Weights of a small mixture-of-experts language model, trained from scratch on English Wikipedia: width 192.
Below are experts of layer 6 (counted from 0) of a mixture-of-experts language model. Rows are named router (the router's row for the expert), up (a neuron's input weights, with its number) and show model dimensions 0-191. Each number is 500 + 25 x the weight over its row's rms, rounded and kept within 0 to 999. Numbers have three digits each.
After each expert's rows: a language model's description of what the expert responds to. This comes from a sample of Wikipedia text that the model never trained on.

# expert 6
router:540532507520483495489510470528488544492531516526479521477498513479494491514512553478505511487489519497480472527466515488468497452477576505509488533517518530492496526508500465494540537503471495500499492500495463492511512467571530535511485509448511470480490500536489495494464481537493471500501464526512527506470516450547527502494537509502477479454517495555542516446500499522503464526522517502513512489497504455488509486500458472508518515482482495527487525507527490486492467555543482485523502474483445547508531499460532472476478459516471515478488505538471498529511491490536497490
up0:536478470494542540447499499488507482521483472515492509499481485517509468536524522533478499528460509472511510557510508558498471478494502507510526506524482501488537491488501511511501506539546477483510513456521470489535499476504523500510473492473537512465511514483470511490519455495535472478483477470532496460468545517468526546535511515507507486507458485503515466493503486511481459570462471521506459511553551479509514494524499460526449520521461469472525513520491479487477490479535514519494520493513507492509476511472465482545493445513510541550488485494500496498487495538525516517
up1:487526510467490523519511502496507498506506485468469459518522480482477511496512521485536483473495475474471491500477472459481510492522463492521471471516486465550493496446516468514527532524514492495464509477546489530481482443447536527477539511531472496516500558500488508522490464525511504518477497549481547481474540467462490487462483519479551492517455504518519447501523465485488439495559517507506508497499499497495505496513513473523519487461513462489464514502495479505502557462529504514481528465515525512508476450512507506492485476500511473552478483496504539467534501494490492530
up2:511550529487521498502504506498452516535527520546466481506515460483549501511482528493460524544484522491469497483476474490467517455437444506517509492505482466478473547510522484506481502493511459484493489500486532501531498521518445503484508484483493506559470483517512521528512445511477478529496486514501496470522575500453487551500477538468527510536472521500541488503567542510546491500528492495491493520491510529506454514476496485452472505490521500492530495499506499495493542459518499485500525500490484532496493480509523487515480484519517470491485517496506475559489523495495537509
up3:537459459494457487503533528528550517542483520540483486528498510523485545513422496466463485510485496502521500482503517466514495472530499482514520447531477486491490537501476486460471515525473535478479473495506489518483503500509507515507470502504495511502498509527467490539493513532540509501487471462493528465503486553519499488472508496529485482502499502513486510494476522488488529485514505521458538507483543439477502497478467546548504484461505505511471490460492525498455529531496545536485535513507517519523512563488474460509533458458519486497516451528505481500487493524540515500
up4:476501494522532485505478508499488538464527485517466485498490546475494504541502491529491487480444554501481513502525528470489482494527471521522472558509498484440529526497483521489447516493492508496492550509510497521490497490492525542479549525471540486503500514450527442485505487482474523525468518502442512493522460522505490517466492476529516514538484554480515506530575487464498527542502516500484480481514519481502506517523475564517461497508502505477499508466503488513506530526458490516537486513480519486479517495463524502558499483464505485545482508523507505487494482536498524481
up5:490486499435505479515518509498533491519474507481509511475497499492462509538533460508519485515496525511541522473506497488508450473484517503497536514476474522459484533450494486516482500477520510460471481456516520494500528502512493521485514487480506543495475538521486501473517492501553515488494524493460532500544483504487503541481446482532482532494505458488554527499534516506531517507482481538512530504514506479540541453513522511531478530489464497504531536509524530520503506498526511509459521497506498447463473514527503490525475534489507430527546498561492546477457511485496466481
up6:509469483489473508464506490482487534498542477512541491479450478492505537529506476551485488487487498495522506461476524463465479516479515507506469475510523489469518537502487485507529468522510524497568494531528500446524466492489499496464483503489535502487452518475499520494516533492474491487488502463510450468476494497477493512489547555513512535499513509526517458498455545525559495492527516484488503520503479529520517490475492483539491488517496464491450505573525505525506517524499531465528505497527509437483493487507511490523479473539536540493511506475522478529481475500518552517
up7:505535509497551478497480529484463471458518528476493551492516511487510411479497472500477478486536509502482469512471482514471451457473506452545511497468498482507513510495494456484486515485498465497489538515475477583507533503486496485503479542487497482484524482514499466512498520503509531494498502487538508501525506509545506557472487526503523427507502459483513509487474498509492485476492498503454475467520516496522524539532509472546501484461476498514484523506517482480525473540516507500517499466516547506503531545526494503501486497487541508493493500499511503495531529565529530484
Subject pronouns and relatives after a period or comma, plus the closing parenthesis before "was" in biographies, such as he, they, who.

# expert 14
router:477531512507473493544539456522513484511521495523502571525493496534539527506519485504511526506498497501533519510532503519496492519500529507503525451486510519503499488504535523509505472456514470483494512528530459474481453487514496478496467517493493516510488491498522500530540518478500462493456509520485518505462473546543531470527489501462507437511509465458480437514534515490458484515504503463491508517486471497497479517543489450446465524514524519509516488460474543503532525439491519519481499490502519482511517509453448493482527457505515497514471534503501491527481466452514490497
up0:495559508466478531489473468476480513514518517505481484500483518513485490545482481490532479472514497506504520532487522513544471491511535523513448467484465530478512498506482482525545441502505447530501510500518509513489503493478484476472555513487473471474527492519486526489522500548496516470508518468467521516510495510523493481558528502518461449516513473547511522506506522493473498480550521522495500476477507519497505511471506519491467447495477489495491482532514468455488507521464452518492495463535497486490492525500468530505545500518489424464480483496527539494506459534526546535
up1:496489475509483486476447499494501498537495450526463518525494492498517538489526497511472496463524517490479508485501499477476515488520500529522501468513498487514473514516516527544453491503478513513528505526496493510497501486518486490533536491461512502512496518478509512556448482485536508514462464518494545513485506446481502513459507504514540526507486503533522530546529521469464527488453549498485523497495531472512487516512529425517503489475507503472492506503535507496453539508512540504434538533503504449535535483490475508468498501551497528549550473490522486510463474514459509499
up2:489473433504540502554486533495498510527470514464462486515490473478497519505507521511502487504544529521549497504499468541449515497523496483506524486561487484530485507486508509537474537528525460497497565502516483492481496522511495491489490513527476504506456518546514503468476535484486523505558485508440490509518506489466504441491540510498482487453551504436506495457506512477514551502508535505494517507471507511492521472501517528484519492522497521505476450480464488494493517475519524469480530483521490491501500467467541473499520489517520540506515529498476516478480483500453498459
up3:465509544543495492521526505509473502443511430500489492495516454545517506548512467518504490496533500519472475532489503523523502481462496490535526506489517486478542462467509517511471480506514502493472504452470537483490509511485480507456481483521482481521441498502536527524481527451504516487473541489502478487515495482479500484504478505500552481495492479456541500491533536483518482510506494503471522495509488523517510486476480518462493483512512523515523531562546489489467509457512501455508502495522475498498549434479480468524515508491505485474499523488493496553469464542561507483
up4:492504536502476507549460532511484515462533553477497522515500493495549497520505465491451533490517536539485533500496513541470492488481514517506511470473462520515462451499519508500494511506484490483520500479494557532469468485510452504503492491501477505506492474510498546514529481447453542485553553491484500511477498519535475470475508471500475512496504503454508529494475538499499487502502534468482507500515498504477507532443503521531474553571513478496470493500498544493523467535489486494467509546515485490504497479457458482531482471514540516536503498525465480483490489475511502503
up5:454513495498531476440557471514473493525508514517485457533511522510545480486520561486476507485524531501507520511534497457488496545482553517516478453466461476499531487436546482512494502535535467463442474554512496474467511484499504470502487487495505508513508465493488531494505520480492495523523476511474518523547477515508504484504495517508533489524524499517535487503515495518464507494479489473530500520462543484475510523505509496505478504511525522508533495515489517482476548525479524459529530448499533484478520472482509456550473513514510489482498503469504514485448460502519486509
up6:515480536526489482500521472506483501523500517500483487529480485522506505525520501509530556476520486504511486520547519464499492503486501534515482494509507477503539457508534496485501482477521471561519509483475458501528521537507517557469528513521529529505439450484487512503523463537506499531467468475503487533472497494495511457555482528521522489490497531498437479458538519485500439453485471474474458508485460484503467507487522525504474496478487491512485478485509527514492518488520506437524528492504518460502505514516547510484521507492473473458507498476460482485518505493550476447
up7:529473497478507513560551483512499504504492503513526485466493511509493513528512454527530458489533533509519492533454548507518504490505544487527495516515503478479449516491514483466485552505537539509503530543476506474524510533510540511482501492505528479494484502441470458521487466486514484460490473481528527503496495500497511479495511482526459506488474522507541526506519501545493527486533474457522497483484491533494500517519543494536509523453488512485483490493483522523521520471513488507490504550497490498527484496519449489515548509520485471481440472464500458559487511568512473516
Word pieces and articles inside French, Dutch, German or other foreign names and titles: de, La, Mont, Leuven, Chrétien.

# expert 1
router:462519458474485502498499483506545473527549499467513483526516510508474484462505474548479499481549479535529513504530457493509434485499497477509527555519504512467540484494490511454516516513509495475520488509465520506442475528517485548535495485447490479491527505512522518507534511503501510491503503532507459509521488488493530512509521510532520492505495465499482480476498472450505487499515519487526461485481491503505454504469503498516524507556494510515508528482531466455505499520507500531509540470548491562517529536488490551520571498481471527497470487535489480492504534490454512498
up0:490479478492573507477503510481533467497470507489471495515484477485542464574516502524520515523506501570492472494491473501498480506535534546487487513503523526505460517479511480485540516507472538533536499495458498467488527485511460493526521468488468531467525529530468522520504503505546518498491504464510480486525470497479492487478475492475481491507532522502498515550461533494501525485503538457500492470487512460510476517551474474526492537471487506503437471519510436482500478519516494494525499447514508498476528518491481475494482529504498536504511493499508560511545497512524485520
up1:488515519477535511522536504551521506542499504484511485491515495508484463500531527478515487483473445503485497478483498531499469511483495505499464505529515488489537505534537495421493505501505500459452487500506478506506506520571517508489529495507492489513504522453459511481506471482470505534475514471502485511496419525493493493494490517507513540509521495488503443467517526451454462498483431531496552483506522470480518487519540458499539490496465486552512477502493506497512455472495519511504508500498505465499543503484495510518499489519541482501534513494486513533497478565469526528
up2:488491513514495464480490494558531540481494486439472464526515483541473482451572472523485505494522491519506493517513544453503499460525487447528462468504487500517551535497485543503469528512477524531506503483478513477510526516490487532510480480525518513502519510458539500511512489513500497531525436489466507478545498522508490519495517507517503497521520492485503560581536492489472538506526481494519477506486499521524502512467520529500509510526502452476493491517499504503469507539494487503528455555510499490474531489497495512500487463499499538479458537464511485488494515488465518480
up3:552532510505490536519488518465505522509533493430528474454507496524514473534514479490481523477491483477507536503478521465513511531511509472516518558472488503498495489508504484495515470534467476502481515471504454509506473495498521476490536506501506471498471507513498501531529438493496508527468498491492510516565464540519483456514483510464551511479484478528488517453532490490451504521471576500482464489502491523533467500510504525503518491500517518482479480506468480460481470534545511492446528483499484494509522514521476497526487527501509494518520517538485485508564534500531551513
up4:520557474480486479484514529521473495510513543516503531494508494518492516485522520519480507451509496495464459487453499506486489453492503490532501506489483502514536494493495491488494515549469466518519508521523518520488458502561492536504438509463517507496514513511488522492507506470428503477486480517474457490504500532523478486511518495462506503485500488514536517513522474506516498488595479492475489479512482513505534524480475535523504477533498521552502508450503470506487440535517472519501504488521479531513564458502484503493481518445510515558473494516531477465511501540528513514
up5:524497525490518483467500497514510479518499499496468542480455493471465450532530502544468561479520510489517464498450498557485494473503463576470516515506471449471461486521511451517509478482489521497515478525498481479497545477498509494526510505506520457466510453511491491506494536511528521509488529533493478472490521513499474520478540465496521514515508472489500522511539514487502478541468481524468545545482511505490509519530549490539487459504532462455507493504489494497519528480497501452503515537526515506488463498487510505543525539518552506497504535510494490488530470511479517484
up6:477538449504503496487448505448464500519457512481502499499525497458552512530469502510497469507528518512450467510485545474477487461511481481472521480504472517522498472496519459484533453493519522505508514483506570492477465478520505493457500503495501499530544431507484519532477542438528501475525527452501473514493525500480493505533502473462516511505518512524516474537553512508481485487485516518498506540506509521538510467484515513508487502556503499499515501502505516502487483499524535509521507469486510552490490504540518490543499497484540500500455507475441501491481518543491467490
up7:499481483539519514542483506458481486507518505498508487507499483477470475517517514499475529547456496520489502460482495499489483483526482522491510500514449482499506490584483500492496512471504482529472493470518552485459511477472518552471499468484505497469479465482476459514539498497465472511475493495499518503518474480505527458467475490531489535506492487524528503515517507491516539510484513532476528491488542508468514466458491459484503510565470491459465477464524491496545530474521473514511511528534502442525495464442507515547522558490519501492509524478467493465490532497468492515
Head nouns naming places, categories or infobox fields, often after "the" or "a", such as district, station, species, village, name.

# expert 7
router:516526498476534535508536515453543495494510486501506497495546501503543492494520547495506492500524491493505501493472484485482519474447524509520495497464472517544462538494522469480518511509536483528503512477495492507447487500486515502524445460469512505461510504516493530510508484528466452525558481512493520506528481497495466500470471472530514536504483529500476479479534565479506502503514477477480494541535508520435442511524479524500497523503473485499453504475517479480531543542528517527523505470481527490553499445476534519518546499509500448505519497485513490526513507515516527519
up0:535491497557474486465468507479505496492544469484479495492481494436487486483513530447514512490464506516531487518467517555484492485527510465484457535504439560482495502500507499518470549504500459473516495487488481504496458480496478501479472512504479479506496486533474501516499469522500508503509462501499484491465484499520522482494478531511517549472461517479496528490498490494514530515504493497506506480527469530501490512507492524506504468432535525479499526493495512501552571517495530531487468525493465499484500477511456498516476484533515514490479482516456557492432474533549523483
up1:470442494470485534514515496514516475526512518518513457541543505478483493520497487486501541548514503552514511505518526489526519524500525476498486485540568523531494512522473498465521471473519468489484503489533463484433513474491513482489517513461496513483458483504508533461494506502492505451493508512528558531527462508520488458510496499462533507513508476481506523507503530486537479493490466523497517494495485478487532471505549546484489495483514530444447503493488500489539528455543485501504464502515475511503496508509492474522506440497496537496501505488534496469529532533513485443
up2:496485507489476541485502538512489513473493490519539469477503505558486490516509521467497458497519510529505559488496537511496467462509511505521513496477481486536501488483513468493515489486488523556526490508454530497473476518522508489551478477479497493430471479475511496514503532536488496472520461507506525517505479513502510483510487542525515505480491465505511503493449485479534469482477572523472485469440497466489523510501533485514508493523490506460500486489504480518465531523533466468480476480536518524526516456550493534524461464449536481471534510494489500508477488456537485469
up3:503512476445510522481513518503490489472525453432514523504513506495484490480533536490516529500445464459486521478504462475501465480470560472532499474540505444495534464475490536468513525493503520501455495478513506501504482531519483478426503542515515502525530511474490501506491524499465532507550486484485548503492521520513479470516480505472516501514494516506485520521566490494471478529506479508502497492482516506513501484515543502477512458533493516496526480480486529505541514491492489490515518520500537501532525502488524435486517537519464483510485519440530476460519478476530502479
up4:478448467544502457500498494456478490509507492561535530470541547487550485538494521524489548464481521514503478498517509509530497518557468472452500553479505496490521510480462476476478501553515501486532500550543497511502513505516494492516524480511497514440530515537484494453473510523508449524498528492507486494486485483462501492521472474506480487500462516501504525510534485498466527455454538538517502472491527554482511496498470527461493500519499509482496488493490489472521508502536522530496467509477472525467522500487481484511505507505505564529549497500470501485500501473490523499
up5:496465527520474523500460480507493497511487507483475505479451493539454498459502479539552457507525478501499515516490500509464503496445516502505491518509471519481520490513505546540450491541468498528483466456496481503472484522506502520531488542517521493549506529441484552506474522492522500514502518507423542508489499494472443493482490533506469547463529545507518469462503497507509517490448576533513501499510485512515494527470488499489527503511487531511488498532509480492464520455492484449538474494496497512505529490503511489463479454493483501530515487494473510493487512479484496503
up6:488492533485518496494512461491476505492515506483480492563529509461523518513482532504427461495503509468487468503533461473529479521472524540505472507537565503534494517508565540513534516541502473493505458507538542517488471499508482490538492485482519542501548473497465478512500494531505508501475483491494476529487495554476523483548496448516535474502502485526478505452499499491498462533511483500462502509478501521489512549491506487497513553517499504464521557486504499511511548503512497514525513516486489551484504500467518505456474499505492519484471522481515510480499511552521528494
up7:499507486529532482495522494495548510502508500484514476525515448543474472557524479507499469516534494471504448520506539468510493515528480481471484517513498503503514500482537479504529493455502518501510477506532508488524495509468520487497518520513512474486505508540439505503459519495509523497499523496499508515478447524490527540501457523515540436478501490533529482481471526513520500475481485507464526510488490494520513493498545470512520541509496465463533502540518508510504509535517486563482486520515479470513505493510499471447511450526467513503499511469494446471442480510510577452
Main and auxiliary verbs right after a subject noun or relative pronoun in expository prose, such as is, made, used, consists, set.

# expert 17
router:545485482441489575519526457466540532520481544500476476496512493468450533496489493514517452489527496497519472538463503474435460517462509518491475470516510479484494530501492513517495476488542499481515500495522501494476498522491474485494526484463479511521500494512475487518477519499514556457497494486497501509513500493490485497507488517544516509524513485482486501499485511457490489508549528494504517504490531489492476495485491557477502488485499501514581499468443521454470501484489499499488513455522500512452474550534460470483524488539520528505494509481492455463539507495460498475
up0:454510543546475470490534484501480472537495487536475477482519501486552513510523521465444493551527519485503549493540521506521542530491519546516531557523444504518498528500481482513485483500532470525481464499528504491478507499555480467520530527534516537493505487515560534540461501479501497488511512525474500515495514521489519507488488494472502495503523533473509521489478527554474520499518493537449525487502523486495483485467521481510495516512462497475548466514496478482485501528542503508513510492522506429486478496501452488539479539491524490505501490476480474475501482507517469490
up1:527475496503463512514492534496514513495483495520508506532475531508553474545494475484470481523531474520459490447481540498543489484495465540492464514495444518488525558502482476514460493529520501553535509536550470496501526516536488445492515527501474501503465479511511509480498457506513484516453494501488504518501496521503524525467457513519544474510472487519501513484493524513484484467514475544488535518488462484483524447497453494544499494536474518483488497470457492519517475504518569519545514524448475482509525499521490482479515500518482473529522493539494523508514498493490518479
up2:459495462529481536513485464523498538523503526562476493477494475506512503505520536498476463514470493450465499511511511486502492518477488519525541542479508530518516494487554458456509509436454511521492508509485499537486512471480482504529482503509482485482470514497480481494487549475504517479498515460520513499479540510474539505477480537480500491524500533523552480509490479503456525471524505489489520481514505520502527532496529508534484495516494527513519473508480493465511506535580486532508492459497504499501450543506470469472508470548488488486508491517469476481512468497421497535
up3:543477505508518470486485476511472481476516489519493461467551448509516496489506494513498480480507537467504470512516542483500515490446507508485456480520540466538475520505514487519470431493490560532470529518501509490484506489477506510503498520537436509451495530452442478480516520505519473519520501451471464554478485509486536500515491486494503498491507531485505491462515492489472497522482512466506518510485436546494470515533456508507546502541453520495514486510463491527475500500521487494497534461506518499459495550532495477501476496523511489546498492521502473496492492493515523523
up4:486430469504533505477480491493477512517512510504490465518537486496496477488563462465462511481500499522500503528552534544472521484478538538486514485491510518468502513502507512555477472547510547505493517444514475469500520525533513458517473549511476486490529490518499523519521505530447530533499499484493486484537489528519510489482504527475495471510494532496544540477477507467523518464498493507490507452509469538454449549500528509492513475458484504510518522481513494482518514469539494480533468484498505547502498509462468527482514531531506518503519534472498488496506531466498504528
up5:535488452494482468492562481468486509518505495514545540481460489484509492509480506496549491494508514460453484471506512473488519473502493474518503453483514485538504517536537504456466515485483482446518522518514498477486498519505491461511514495476464489504511467474487468530486495462540520488463490514498516558514487515513478518479488484456492457474491517491541475510524524514502478504512478472498493538520452512486484493458531466485477497511469480532502484467506478498517522493488498499485493440505484473585474507484529501518480457527513459506541539510496474488501514477551538458
up6:506507530530502562503494519476529480510494511505474473469529483526458520497504518484570451491501493500469497483525511489515546488497488482513492471489481536483521482497517505476471485498457474493500514465543474490509498527534464537516478437527518457489545495510520530466480468539521487510505516458488498505502478514505491490521512499470464465495511483506472505510520531497506497463450439511523468519524502557476473495466459507514527484495521540494485538523456519509530489469549458464517497511524472480477493482484475491520504475447528523498470486513489472496509451465493492528
up7:522495518500516465473511488473515471502481522495482485493484494481483491479498525510526512491505496490443483492550531499509507502516497499486533544526484505484466494489470499565468490506470487488530469497549481471507498512496485502497479486504496501512492502508516543560519503508502511464519490500529515519504460539505536507496532503467496509511456464468470510516469519492494516462511464485488525510488482493453487506500477549488458509494511528484524515463467511497533504497447488464501518528423481469494514484470468405494551522460582524520512531473460538514490509506501500495
Content nouns inside organization, law and program names or topics: Environmental Protection Agency, Historic Places, Research, Act, music, rights.

# expert 9
router:507536473527496498471484463498520497482492482494527538490536512501513482517456536492512488498457455480449487506554497503482482479507538518507493470492468445480512516507486477551449470501498534504485484483517489449514515504524554508537488519492519465493468469528513504544512459506514555524490509479468506523458503526527499504499504521511495483468525530480492488527491447523508475500499439468495504516490465511505489526491481446510524461518485504484520525509488468475477501495526492502497541486540508543518490535537449475497495537553493498530522470510486538459511454478507507494
up0:456488525502490539562498529520468533526522530461485492456499512492562508518506501508541473508503458479432513485513453533512536472503504525484492514485484517501533480489486513494486476524471484487535512458490484501554520514488488507529493478472498477512489481491525496489497511521515535509517503437513528462499507497464512483465504502494498492515465534467502503491526459491483519487508492527482515462511524497525501501535489507511554496558483525539442515481442516468475538511515434513511525524521474462489547456492514496502512489458474522513485485472516496473527503515491499477
up1:524455474520519476486474519521517525503544500484508495498475478489491449482531521505497459501524535488455488511538517510508451513529536505472477479547520526512515496499501499526442515573509500518494502471545482485498521496487488486537480493475459489501497489542494546485532483475493513515468531518470518498485513488557534486494521474472472502478544524489482472511513467510512534475524482531454524514508505506464499518550528516462494522483526511547456506500501522521507522504507478494438498455523497475484493511505479500513454531537467468514501524487519529449531463467513489494
up2:511505533528474533519478531508502479543511546444517495508518492525540498522484484444506515474458461533488522511521474508527456500505486507495500465494465464498470497478467485528458493514536520519522523494466517490462508581519489502480491496524494508478515495457480468514489504511490464480472495495515525503514491503532564505484510537492525484489472567485488528487494528505495462526521518553528507500543529498509514537493476514472490478505495484500492494518477456506521485451510485504535494507500565454485488469452506446516517499477503523467534529501514508481480471523519529500
up3:501512480486478525514508510539517495480512499431476486494506544532516482518525504507476472492494499538481484482462491518510509470514479466509464462479480489480526482435503479465543499512459490515469460482513523497485516480526525482557502505500548535510517536516519508508517498487527533510533492502481530477484465502518555471525514526446545510492517518529468501469498504498522511483472509496490487557466472553500512490481474467527471502479512475515519508481520522443441516471519546532507519493518498536499528510471489491547498533496514477528495512497495526542535444513497493473
up4:539500529471471489500479508462502499495474513505478488494527519504541534464472506543512495479473536529550502472459526506495481527492517497489493491444512481538469515454433497550481487491503488519489491452447502521455513517523463487535507453544541496476506527512498547509476478489517536491516521477516557498511494493485486490520495513501489500491454514457495512504494529511508495497484457506524465532497536500488508482486546508538508482523543465485502501480518506465513511523552512487533496478508510524472442504521485477518478441490515445497510480518460485516526485514472507479
up5:495495504495492495509482477463498491518518511500502483483473493481456532478507466507524466471542491516508494478527512530472493511466528464517431495475541509501555506528531485512483517516487506546514493513535443490515542522449518456553471524511484532518517502479508490514463519470549534472550511480482530497509481495518488504497504470473525500529509468489484468489538503509511491508546520504502505516493500484493510475519507509475496490492532515508464504449480531491459503457495525500468543501530486514534485502534431507507525462495537545506531478506449524453489504506474549472
up6:484485497545518497514489542514517530486499544512518479513487470528494452507514524501535527531539528497506474503461547533487492497487435518501458472566524473504537506541515538500475519515495500507492510462487525491500486485528465469497467530508482503536500517496473497500537494495471512493517456508452485509475498497513489511475484505503496511527512517527472523503511482468440500533521438523472516510498452434464493478500474521524506465475468469492509479520511490479497491531498546531485495490485428525472529487517521527507507514507518497508521476505522528463522465520560508520
up7:520473504505515521495495498484485500512502499504481508503454468498516432485521526500518517487507505486504460546478539526492495494465518500487474509509528511465507478529505496494489488490531545525450523518501554530504540461501497497522460452490501513523482446480480500542455488497492516511493484505483518508501510514503525460536528469486480487494533524487496507482443483536510511508565496529496491514458531485487492474512514522512512444449490482497472506536463524484543477535491550508465472485508487519465505511474545448458483486533518534511491426477500496468467514525508472500
Capitalized words inside song, album, film and work titles, often after The, My or a quote mark, such as Little Red, My Ex.

# expert 18
router:537466502482511455495521512521469484497539518446442460475502484504537474557498500486486488547491495495516518485439510488566501471469518497490543567514516492519497530509487499491463510510465504484485493504503517524502490497528511462462444472530476527512475515493503476526526526483497507532501482464497510516513548489513523459501477536524497518465481494490482565450504513477455465529471491516513494477467518476493500513476502464501507494518520527484480472513561477500531472533499502459489545508499521483478516483495490499492467490465503448505513500512520470528496493509505522466
up0:505510459490549482478521489509504509519473541505503457525503525484516500476493506499491510510494535503489573509510540484507495482498487468484504506523493478533483470529511481482456511519492470459516524502486455468486476506507490555457534491488430508495482534486544486500474491551505482543539502489509462457496459497469490491513528500449522524526517516466498494523507518563557505477489489492527493509485505494508518531483506538482455491536502490488462495526569494524478489479520509513507486507505456529517519502505520560500479457496467511480549501492496452511505489485512473472
up1:537488458466503505541487511475510527496445521518524500484537486503502501513522513458470538526508517493515510488446496512475546493502465478455465483486486484517495543555529505509553506472519541529518504475492511480530487490493448498458476520513493517470527509489474462529490489513517483507469504477492497484518516455488507506488496487484531492554531511506507548514519515508447479496510504504457483520500487504527479480463513515487490473501514490494497558490512527536528481511464527512503502522525510518503510503477565537492515505513535546473476531449462491469504466493432545514
up2:536476466487548489516490510472509505505488471479446465512483531495460488505542518491495484537522471522524482480531524491518510501467487524501506519511512571512491479479517445530499505501493502516506498447451467539431499496482541537507497534534539502505527464510522481465467500478513503518493524492515496499512490475489468483485508514507499516513504519451466488471508475521484479476478502575488488479496504465497506520468489489487512550461492503513535493500494512508521529468526463447495504516536489563449483518470488512515519525508458550524501480543504515492497484508497538534
up3:472498508532536509517521496524485517494456464526493495478485482550467516547503482455473474502458481531502489515494465525456478526496452481525498507505530529508515456473475470529533467503495529536527517499498509497565528533503479501489529467506481496513506494510469512469580498517496505490540520517463570497475532499536490510542488493471460500527536464500502471499499485476526522511517520529560495473517492502493510488513506500525543477552491536549531514514475534492508469501521474481504476480488471523503488508502498542498493464507477514487461533473508504490546479500489505499
up4:490497551510467498449477506506501512489547526553486500494532517468546480479462506481508520517473497487473523474535499511470515509550497514480470476471460498519517507538441504517498507499516547532487515494490511474450451525497463525522527466502471487509479483442513508494489497528526519520474505484509531466476539533501504483475492487535479523463459482544513502476490500496491508516562472481504549477468518504483520507525540499457540492456514482530457511490497507502526511467473458499491537516493515497543476495498541505526487487520479504505526515479533526469500529518469476537
up5:474570498464471498479492489514484479464455507506497488517472435501502502503525509466489475505543480467490527488497491493456508493464493532514526484495521489497522488537476532469543543482525470504514487518500520504518502534488477493512455511510519568500498502527507490514531477520490533483526532483487579531490465485491510462509494558456502496505523486492457548449489510528477489498518481485537485506533532505497488469491510490476542557485479496512507502498542499483490486527529496541530500505484518539438486501517513496481503512515501476450535508465485515491513474497524451504
up6:512523509483503503480503526510473465468492506485507520494453486531482464479485496498496482509485523497509502515517521483481447491461501473488489502479548453463491489456448476516494447483438506469505524509527495472532509473520489542537532503505523567470491502496466512502478519528516484526513461478539503513456490514460543488491529519502490497465517498473500508520487488528452478542479498511498524486491538480589515461498501483497488497523514504479490492510484467531470527477506465494511442536505516492504480511476496529512455513528491492510504534522465510443481445495518523515
up7:512510463488507531530492487510492524541465543494485477477470492507465512548510498506509531496520527521530514529533508504498503481480518442495494524481518505481499515513496509503514512474517511527522498487515522462516519492500490469462405497488511447486550513507534525488512476513498517508500480470520506489514498519499508500527513498456425531499524488502529481488510506488498481514487464497485532499492545551511551500516479463519516479488472470510498525512550499494483570468478435471517505490499509474540498471467448516489472528496498503537498516487519564511517483522561509499
Commas and conjunctions ending a clause or list item, especially census prose like "present, and", plus and, but, while, although.

# expert 30
router:513538529522546534461508480475508483507492466516521494505487507472453501571501498516495505476520530505502529497521493486487478537475472521484487531510512439488501532503474516473488545447540474524529501481511567483470502502486458473501549531467512478525532469493477490517458553533490493496528481486481467456521526490477530513488532490483533480499503501484540449502521547525481516525538520468496530503519462496519512536530473508467475498494464526522511530511499514498479509504483506519481494465498462503470500495511547482465521522509487505502526501482515529532536512494455532521
up0:479527527537505545526512461509427473479540532516498520509484517453506497428524500513491475528474497504477500505525468492505541493490495476493511528496500461474488480547481491508475568489467459526524482502470515494544475517467490497524479457503502545502455474511487520517490491502465505478477479512485480460475515567531479526495505496476522510502511559487531477468560523512476499478483493523499504513522510462462503497530484490514503521512484488450461540510525480554514485519509536506471533490464478493476479523511466508532491501503513517498524509529505498505526506483468487521
up1:503476539476490482502491499493555518524475489464532505513544512476538484502519479482520536531527474513516503528487450491442514444491497468528529527502540484474465508478495479520513503521459472494535517553539513477454513504537488482489474456519518496484451530533512490510513500519538505508485510484467537496500560494537514503475502531492537480502516455501508518508476492485521545522507476544512501494475506478481500508509509510503503513497552543459525497503485533453495523439530474503447494491488473497484492467491491536489477463464540504494497444505523480492513500482484501476
up2:491510480503484465510518480484465471464547502456513508526497521505459474487544481518509465510467489521495481511509479415486511518455523500503490493462504505512512526521470482510455546494495489513508512475528479510515511473468494466476489514518532555515498467483516524505505533487521473514484541498489495497544492476527495478480528506478523492503500485446498519517474511509515539492484473517545476490486490464476508481459531525468518486573483526547491478513515519455507541535483445512442474481483499507489481480478472513499494448500496488496555487513493539497508550533489518495
up3:510527530481513467472515513479505466511546520502463519494515499501510519505473520514511491460535525438508499456485502507482486491455491491478520508534498545513512484507515477527502494461525468459486564521501509515465518517453492511499492521457509487502459514456533491493499513499484505475511479512526486521469467524498514473481524504491434480515482487453539521504472479529515463516531518524510483476497504484453469525553506554472459479507480523476491498509473519491539431512489548527497537501512481474476515508489508505528458497544504520498539516457522490468506474470479503535
up4:523468504517529509482521538515510459497483481475501507485528520534540517476465495531470485487517449516521486551496465522494487491537504507503498559500485539480494460503553539535488490539493496526515517527483549525535511484460479490532503485533503517480458518479474473498492537521510504533458489504506476567482525498488535526495518529499501532494507459513486448477538528470518512468538488469473505489516476528501512481475504511536504491528503462496504489437524503505473495534472474442496486461500523484522487488500524500502533498521487482467482555521503526462531497493533473519
up5:511471515526567529500534486496537539536530472513505480497500468489494456522505451493476510478500498446489467500519480488492499533453515507505490519484483497522481531472485500486464492514468518486482499533554521517464477514470454526571498501473489510532499475483464529511484517512528503482481495520511512495523534496522480502525487505539498493534513543457528517515518523477496520524558486521493477513515467504498480457525513493499498513513470500519556478476462515510441509485515475522479512452525472482493514462461463486520475513519534518451514504466496504498442477526499506461
up6:512578461511507506535494548486451491473439561496476483471481506585519455530453481470506525546488533507474500528518540468498486541510486445529490538499511498515508504536505535522503505508500477512514489531517487507548520493510547497531481495491487522472514503493489486489484506525517524459530521524482526493482506499507471519501493483530485506527504478428504488485499531532468471486464501478496489490498471505530470497504551516459503526494510498481497533490507501483526541488513477506517487502473508516538535492515490525497495509476536532503510518493481533500501503489519470440
up7:494519481464514507499506466497532496523504525490471475504494532505465496446452514523519483466510501490495505463499488467507490509475542510439497519520489473503507476491503471504499545515513491512456560485488523506513460479549470524496520510524523540499517509473476539487484507461514519529533511506484497477509496547457453481524502481500533443528508492477500496547508487461518495472541524549517541502508505479495503469510491463474472476531474471497517471524522481439446495498526487510533529494430511519470490501522465489504487494531517543487479475540493471487490466508520522520
Nouns and adjectives in biographical education and career phrases, such as degree, public, University, private practice, in addition.